Experts of a small language model.
Experts: 128 experts in each of 6 layers, 128 SwiGLU neurons an expert.
Training: a variant of Muon for the experts, 1099M tokens, 8385 steps.
Below are experts of layer 8 (counted from 0) of a mixture-of-experts language model. Rows are named router (the router's row for the expert), gate (a neuron's input weights, with its number), up (a neuron's input weights, with its number) and show model dimensions 0-127. Each number is 500 + 25 x the weight over its row's rms, rounded and kept within 0 to 999. Numbers have three digits each.
Before each expert's rows: a language model's description of what the expert responds to. This comes from a sample of Wikipedia text that the model never trained on.

# expert 9
Word pieces inside personal names, often South Asian or celebrity (Warhol, Spielberg, Bhubaneswar), plus War in World War I/II.
router:476479484530531508455552490508553501531492501476469494474494509507488459528545476504508477516465500480466502483491517501524500500523515468472470476525519483444517494464519520535515483459477469518538459512477486446504479471502529479488490568539559496529533465541482490527474504512479530496501491494555470481503491510501496513453483505490544493485518522467441521477502524534548505520482
gate0:491459481467471552508508495521427492489509525465509498526488485553497521528463481547497542531522541498511526488490500519469502507537529469480497512450495480483545490455503446478493496512495517498529469520510462503484539532467515469507498480471530518541508521435479489492536530497480547453494536485514497481513489501470498490460483559534471519483488480532464455506448459521521500483523
up0:480498454478533498515456457538482507495516532509477515486530515531492503540481540530497530508515500498506548528489527553505501508521509463462493473493522457478491472425486480545515557514466535488492492500516475503463509488487484533491471534476516508492534536482524485492543500506519505461481492524463503515519521463481472502490489514494496503455479449502447482546524526506506507528474

# expert 20
First pieces of surnames or team names after a given name in sports lists and tables, e.g. Hal(ep), Ber(locq), Ferr(ero); also Full name.
router:496522509487510501477484442514507536474524479518474518489509513525498454484483491497534531533479530496454524521453487460471523502531549468479520519492511501478497474470473521504474475521452526493517462508478520460535502473486475473503490567511472476527532488504534496472474528491480514509527527505470455494523516472480496506505512470502546507501536521488464525527523509505495538538476
gate0:523482521514490526514501511522544500484479469466553469471488464499485467516484504492496499510497524451489489535491529495528524494485466474480500498527527524531505488505466472483479518540467495503481501488535516499486493502502502487479490456526500530498497545485517521481517510496489463458530485520505464490479478516531523511512493484491501431516473490534526498498508488462510516527520
up0:499499473510518499481505495497499473521493476516512503478558497492483492509504543500528474450512531465478484509478515479487481513474493514479454493469491459486519481482504503489496490494495499537473500494534483512507547481495525507478475504484489465558500496487467492512477509474468478500504523513479522512496462462516516509560485543522482538519474486562487485510489537517509517489502

# expert 4
Career and appointment verbs plus the prepositions after them in biographies, such as served, named, appointed, coming off, returned to.
router:501471533508487528505524540503542545455471502460456481480518532493497495546499509480477529495493474521514469542525479504493496475532469529525531535496475522551513530503519485462510504507518490500505503488529474522490534497505521516477518528535507495487473532491493514471539474484533526469539520485511522494525464461547501446486496470474435526497507552498480512510523497528462485518467
gate0:484506508483473492464516484493486495533499514531496485486548455501520479483507508530500483524465454505531526532499505488494514508464523485518458532545519490501461462467470456508577471490505453495516521508506494521538504519490534485484460481483539538486547504518460483540523492502523474541489518496536493469524506516501521497524503524488544536543521522506493501532505502487528503493531
up0:553481506507511498525493503508516500460490515504485504487544512517493541486489538495519517463512557524447506508474497499504517469463481517514514467489495498483545486467509518503513508490472546489463466506491528516481552510499444532474502498505471440503540518487510531487494510495487510481525527461477530530469497482534532493508487459511475486486471533496504484499513542512454521478469

# expert 58
Short particles and single capitals beginning names or codes, often after an opening bracket or quote, such as del, y, X, SI.
router:493515527523503498471523526480441481481479493522499529480526498502505513537537505487524505455540532491473517481541533523453452490460481492479466479530462513483508498494516525534477463512477528488488532515461477524547534530474467468522516503471494492470503510489482503460502492511506477546472507491491455486507494517448497508468527502520487517529503535534516550469490462545537498448524
gate0:546503443505472498448460509467514450513503481520489491479475477497447535471468494501523474470497549487474521480472487570495483509486484501483462503502469446479485451510479486526493494498487520535482485505493491507496520527510498526486481528530501498462497468521520511537516500492511540496532506490503527535488486535482526491524492519493545502475535492501500484509513495532461535558442
up0:530514517495513496537508493492477501472553497515494541521442498536527521536446514513495504551498471516453503499494516496511504518486522523506531487502538488490480522507480541489494528511517515506514532524507513501484478525453503466496513509442483469521522504509484545482450505511536495521541534515490488448487521474532509518488481457504488506502487533490532520486501503498520495494505

# expert 39
Single digits inside numbers, dates, scores and model designations, e.g. B-52, DC-6, 1–0, KSW 53.
router:491527491495509491452494526499463502455526507547520522457492452516524514487504501543461509483535523486505446475490530520504536504481470517510535510510500494497517500528527519486492497484526539522519548497472539489510541502509493499485494492505524531532521498508507484553512535485520538482529465519495497529464497470499512488472485500502485464548533482518468502500502474490481500468459
gate0:487515503516531505493498513480469505527531442445501485481480535503510483505487501526502496499542482503521522455505521477519492455481472449469493531520526492530487469462519534483514474455506550481465517514487527495555470504517491521532501482514459507507513484497505521463479477461526485522516529503486529474503529522511553502519507496494506542484501457498473527494519505490486497506489
up0:494487485497470542489518505470498479502509547530454482498463448467548479504547519438475552471487478469475499500516507529492468503501518479503521482533470447522500510498504508497528494495489479520503505518499510497452474511505495506452513504543516512505520525475461507494512522547495514504494513522472498460525506539496509528512520522493501530473494540480475508472470450523514495457511

# expert 28
Space tokens before numbers in tables, infoboxes and statistics, plus words like total, average, maximum, Sovereign and currency signs.
router:429501507531517456517539495537477532479518499509543491460469457540557529502494511516487554506497485492503500498536507472511484549509506503497521499511481524492469506456516454495516501517507543512499477528495547512508478462516502490482498495541456494486482514480465480514523546519503501494524496480491497468469503559471490502497517503487498455498513433494511476532476489463513447484487
gate0:544559491501478510501532500510533479504475464465481488487489471501503517518483487524510522487518474505500486494498464514486475546465478517527488459522501495476555479511499508518496503542501540466467501493533490522500520522500463497529495491467536467533541499501509539482472464523513522483483516530524511470500512510476472482491474505512478479496514504516497447482521512528488498555534
up0:488477496506531488547489490515450533532518519508473443527483496510500480493517517469489479529515490535477538506490486474471501519532485474496513545529515497506459482478523494518483543433551450502488506498466533439452488516481461478559495512498497527468480484485490479491478506500511517532477517495515495498529488495456536467491513505505515510566524454518484534475516499499505510505431

# expert 53
Middle or final letter clusters inside place and personal names from many languages, such as ey, ş, ü, itz, following pieces like Be, Ke, J.
router:542504478489503497493525506484516470527518495484451475540499530476454489446503460467470476509464508507539512497468494470508513491497507470506453463493529530518468537457469490479524503549491495494515499471485494482514501473494506509493494538495484490518508516480461478494491502509459503473483500491528493531480476515479481519519515506501525489506503474489468521513483504505489490507448
gate0:526475514481494437468493517520503499529472499510523508532485515493520512489528484484513518458494492503528457492566476508487491428533473516508511505516462469507493463498509537480493552509540501491505532460480511498474531492490504527533513495508466486511488488512467473447528491536589534511492514499507519538485482554500503479503561437499483483492510477519529502536452454525495507506520
up0:514463540505508481469495529495497470518500535494460489504507496529486495464520472503469507459513506448569497504539473560464474513523509453540485520515511509492532511522478455505479481488498481492502450449515487488512492508522508519477515522470506461492511454503518526452487473486490537544472496517492517496527472507483511482502492479504463548528483506494526514507480481535501538566509

# expert 45
Stray mid-word pieces, especially t in foreign names (D'Hondt, Pashtun), plus quote marks, present, and Thai-script text.
router:514514465494466505471514473497463474468506496496450485530511482502506529514515481497459525492495548518477477516498483466503520514503504488535470497499466508516510564490504505497495525498488490491507541491466513490499478532488521497558475495561515467529488457483495516467535493482473462511524499537524451459537505525477513516452508484490519493532507512513492531501517496517538508493533
gate0:514495497479468476479465512500492461493512489498529519547519497491481506552503485502479519480562504528512504528551523501490461505524505525506478532541530515439502506560493462507452509444511481475520549471478472501500489514508499483483505494469494455471475539516497466507469462482535511524501513547529511507461496468506463481541487473520440464506539517556533501487520491472463549500498
up0:496539523539516461520497471542544499487491487487505517484464530531526517547477493505501506548482489496489478510449530458491556557482517511486458501513515490486482500504477508502520511506481508501461497514460458493466493490531521461472470445518534477540497501529497478485469487470498467477500458517535508493495477525505507504552461514532545510513486478476525510496544544517512462557530

# expert 54
Digits and blank cells in census and sports tables, often after minus or plus signs, plus mid-word pieces of foreign names.
router:465457518516514508479473509517457480465502519496504479514487508450465507459484463509498482528509497478495470469474493476503534514506500468468495502503466530515535478471452478532528448521466513512532460476464513483503472528495496520493517514472488480523491503476515499477473506504500509533469553517499504495476498507449500513509481486469514516507476481503499466495537525477485469496524
gate0:484494542528511464499517524506540519511479499523472497502548470504486529479446518515483493498502477514493564516464487492519484510509529514538506553477528503525466476458479503474489535520493486494497489514534485495469504479499507485440479493532480447503526534451523531478525496538493502506493506474536505503478450492467502464501495507513462521492468522464544458499537556465494533504478
up0:516532482507489497540493510481502513511518513486512487514475551516469509513508515477494474533498484478517520458529502504472528537513483491466509488472480535506510498545506489509502484520553524506491489508504497507491497538517448496533487483461552535455490501512525471530462533489478474471491500505500486508510508501512491502527497489508550536474526481471531517514450478505536495469508

# expert 16
Digits inside coordinates, table figures and unit conversions, plus degree, minute and second marks and units like sq mi, km, lb.
router:457526491528550507484536530504511550503492491484510513497480488536559521521530530510461471517482554527481523512481549517466545556524494508530518481528550505491509462466531493508543477488483537505510506520467506479501515526521530497482496460506478495533474482490490453521503531464510511491495507481518502482508515523490535509518510546490494467538502499482539477548485521467473468516481
gate0:486521492490515470510477508468511480516488500472473518534484489498485473509505478532455498501497517441490473532542476502485523501502503521490510492536528499504489520544464502453505543491529531479485507469510476524541487534556513505516455502555556495526442513533495490548522488479519544488528470508500473480507506499540507509494526540540483518528566535497514532524455469508522463508501
up0:487476495513487483502527484499514530503504502518495480499499536498525513524506518474524490481478527542499541475507507483511482506515516520469477471483465481483540486527535473538474460518451485534489513536488550478502479480470467494463493469474458478470523512462510479468466532483467486509443505501472514525453502547468501488499493471475527516479455480493475465461545523481487531480497

# expert 19
The space or first digit ahead of a number, mostly years and coordinates, as in "Coordinates: 42°", "since 1961", "in 1965".
router:467530489499517451518507499493500458485512447503483487479486459519555514472499481515502489556518533487504443497513503536498485494478529508542534512559525514476468527498495460487521490519496520513484487496510448532501515491500494488504481496489484497466488499541506466510502528515484481473508513544503488498493498503508461465487503481514494460515535504425457463510524510486471517475440
gate0:525527540504524512496506540499502483521505534486531551494453525508485488497490490522507487503460474476447509473460539509514501497490502497464505497494525479506487510490525463477542473473497509465486530546448510515527526484527482521496499497510515529491490498471522521529488509506474519508524451509505531474503455475499533508498507512495485486567501476490482556455499564487524455506501
up0:497452475476494481499509530484462506520547542521531505483484513479451476488466501503506461519460535482483515483481531531477500530494460486518501529470544500502493553486507516510499482506489490514514513526496529465507530496505502489481505527522501450524504497454491498515514513501546485505566475531501541469501506486492556522538507534499528528506497527475465523482555527467507522507552

# expert 36
Prepositions after verbs or nouns, above all by after directed, mapped or according, plus with, via, from, after.
router:482536464517529514518525495495514500482462488509487479549521518533526515538485508511515468495510490498485491484490463485474514525481461512538494487485507532512501523475470512470496514482531453482522500516496533475530532543541481521530537514478440536516518512440527489462553495477525487511469482482528529508528469506511496479498521539534493538508472539519478519511500524497475492521493
gate0:451491533485545479511508518520489522515518491479512530493531534517481532529481504531456488481492467523489467520488512463499510523500481510493478513482510445529454464515539482471483486507498505468495497481506514557483503511506507494488483507564500474506515478510482544497492471464441504493463469512541469525550527431487470501535512490497525514477500505465491522506505540455507470479481
up0:506459463494487494467474473467546472512507510501489493438452470509474485495478484499490474475431532452464531459490544504500487504474487496531512488498466561515521524495501462471524474525529502500485508493474490489482500486472508520476524549465544463513457509490493471523548475509533471500505525480530481517514491510504491483532458502474489540474507490532494460500510484551486488506475

# expert 62
Title words like General, Secretary, Director, Chief before of or to, plus am pieces in names like Sonam, and favor.
router:491486526483484494505536517494514508513525492461489495537497531522484454487502537509496467489520485469536534521559498474505538506501509530523504503484515545502491498487475509475515539491523448498522536543493545504554497487521506519493478471494515455535500528482512541526505503521462492481535472507529485504538523499460480481533482521491492484507516464455535475461503487441492482470496
gate0:472505489463492492431533496467478513503515532516500518475471485526489488474495508522531511522484505471507516495500506470528478488479501544508459504477505483519522489517549465481481471539505485488517469520507511489506500515520547482498485534466488505454501508496460441534487487469445503510533470511479496505514530501486449488460429474495480481482536485446492542477490533528464470496515
up0:495482515489492484561491496518517470506518483498488517518514510540518494519517472458437508488502476534481498479495486506486527513498506464503508490552481509448472524493490487510523505480503533479509561479494490503476493482475476512503504497554516514506490512455538546494483505494547491496490517482526490522471470523510525527526565544505508512521443528545530458545517464477533493493480

# expert 50
Role nouns after adjectives or articles in biographies and lists, such as member, politician, Minister, Lieutenant, footballer, sculptor.
router:526490469459514495471543479474482522538531507470525464538527495492460508515474502515502529460455517513562527474551500478519534531522475481498492487462494482465502497516494511476493522488511457511491531558484467499530476496515502523495476446513500453524487500457480522531473498478519494493512501513479557547494451550514512506497500516529492504485508459508496528459513520445496503522509
gate0:491496467486487506511524502534512482478508506517507520512489524481539536503480509461491485536528468520483503522504527550506510489502468489486511512515491518483545495518529484445537474479453499496475482505509481528476510484428513512496491472493531501459482475527480497504479472482539491498506480460512486511517466503543522510520492499456513503495467487524495529512510504471507518486476
up0:486527533486517553519476497539500480482494509541531553492429537509522541489491486483471481481495492496491485500527484492521507486506478472520503461485528522498520491481500499503538461496490496499479520526509469517473522508486542516477464486523535515443491516544554509493514474523513518476470486507535535562539494442512493506529492464504519513480501552482469533518552460489525505494503

# expert 22
Articles and possessive determiners starting a noun phrase after verbs or prepositions, such as a, the, an, its, their, own.
router:491481512526492529524468474498549423498470467544513542509503479505499468514519535505495507475511471515518488506476490483539490510479516526514523491461503514525482501504488527479497480487491547490501492548480501534476503527528513503533512541494516501556442476543534513466532498493453468479485504506483481451468531489476497492492480484462549474474498532477515448533500498502481490482507
gate0:512483523449503493508517496475519463513473482486504503476487452511505477516442473504515492523480480493489566472475499501484482474502515459498508570520510523491511440489526485456505501476486527469510530524505509457542518513474505495517444489506457516531466520525492455544478494432530463490524514528521538475504497529488509530460492516533505510539434521542530464528435507506532450504494
up0:537490515485497498494499480489457497512485505472520514459479496522504533502433478463518514487506474479486525447516543483456491506550499488506508562472521530474480431505485488484502506490476560497503501503509473488517510479467520508504470491526498522535476514487475457538475498458470485535503507521525534472531494526515533502486476495510484487518441505507489481505456520455532440500514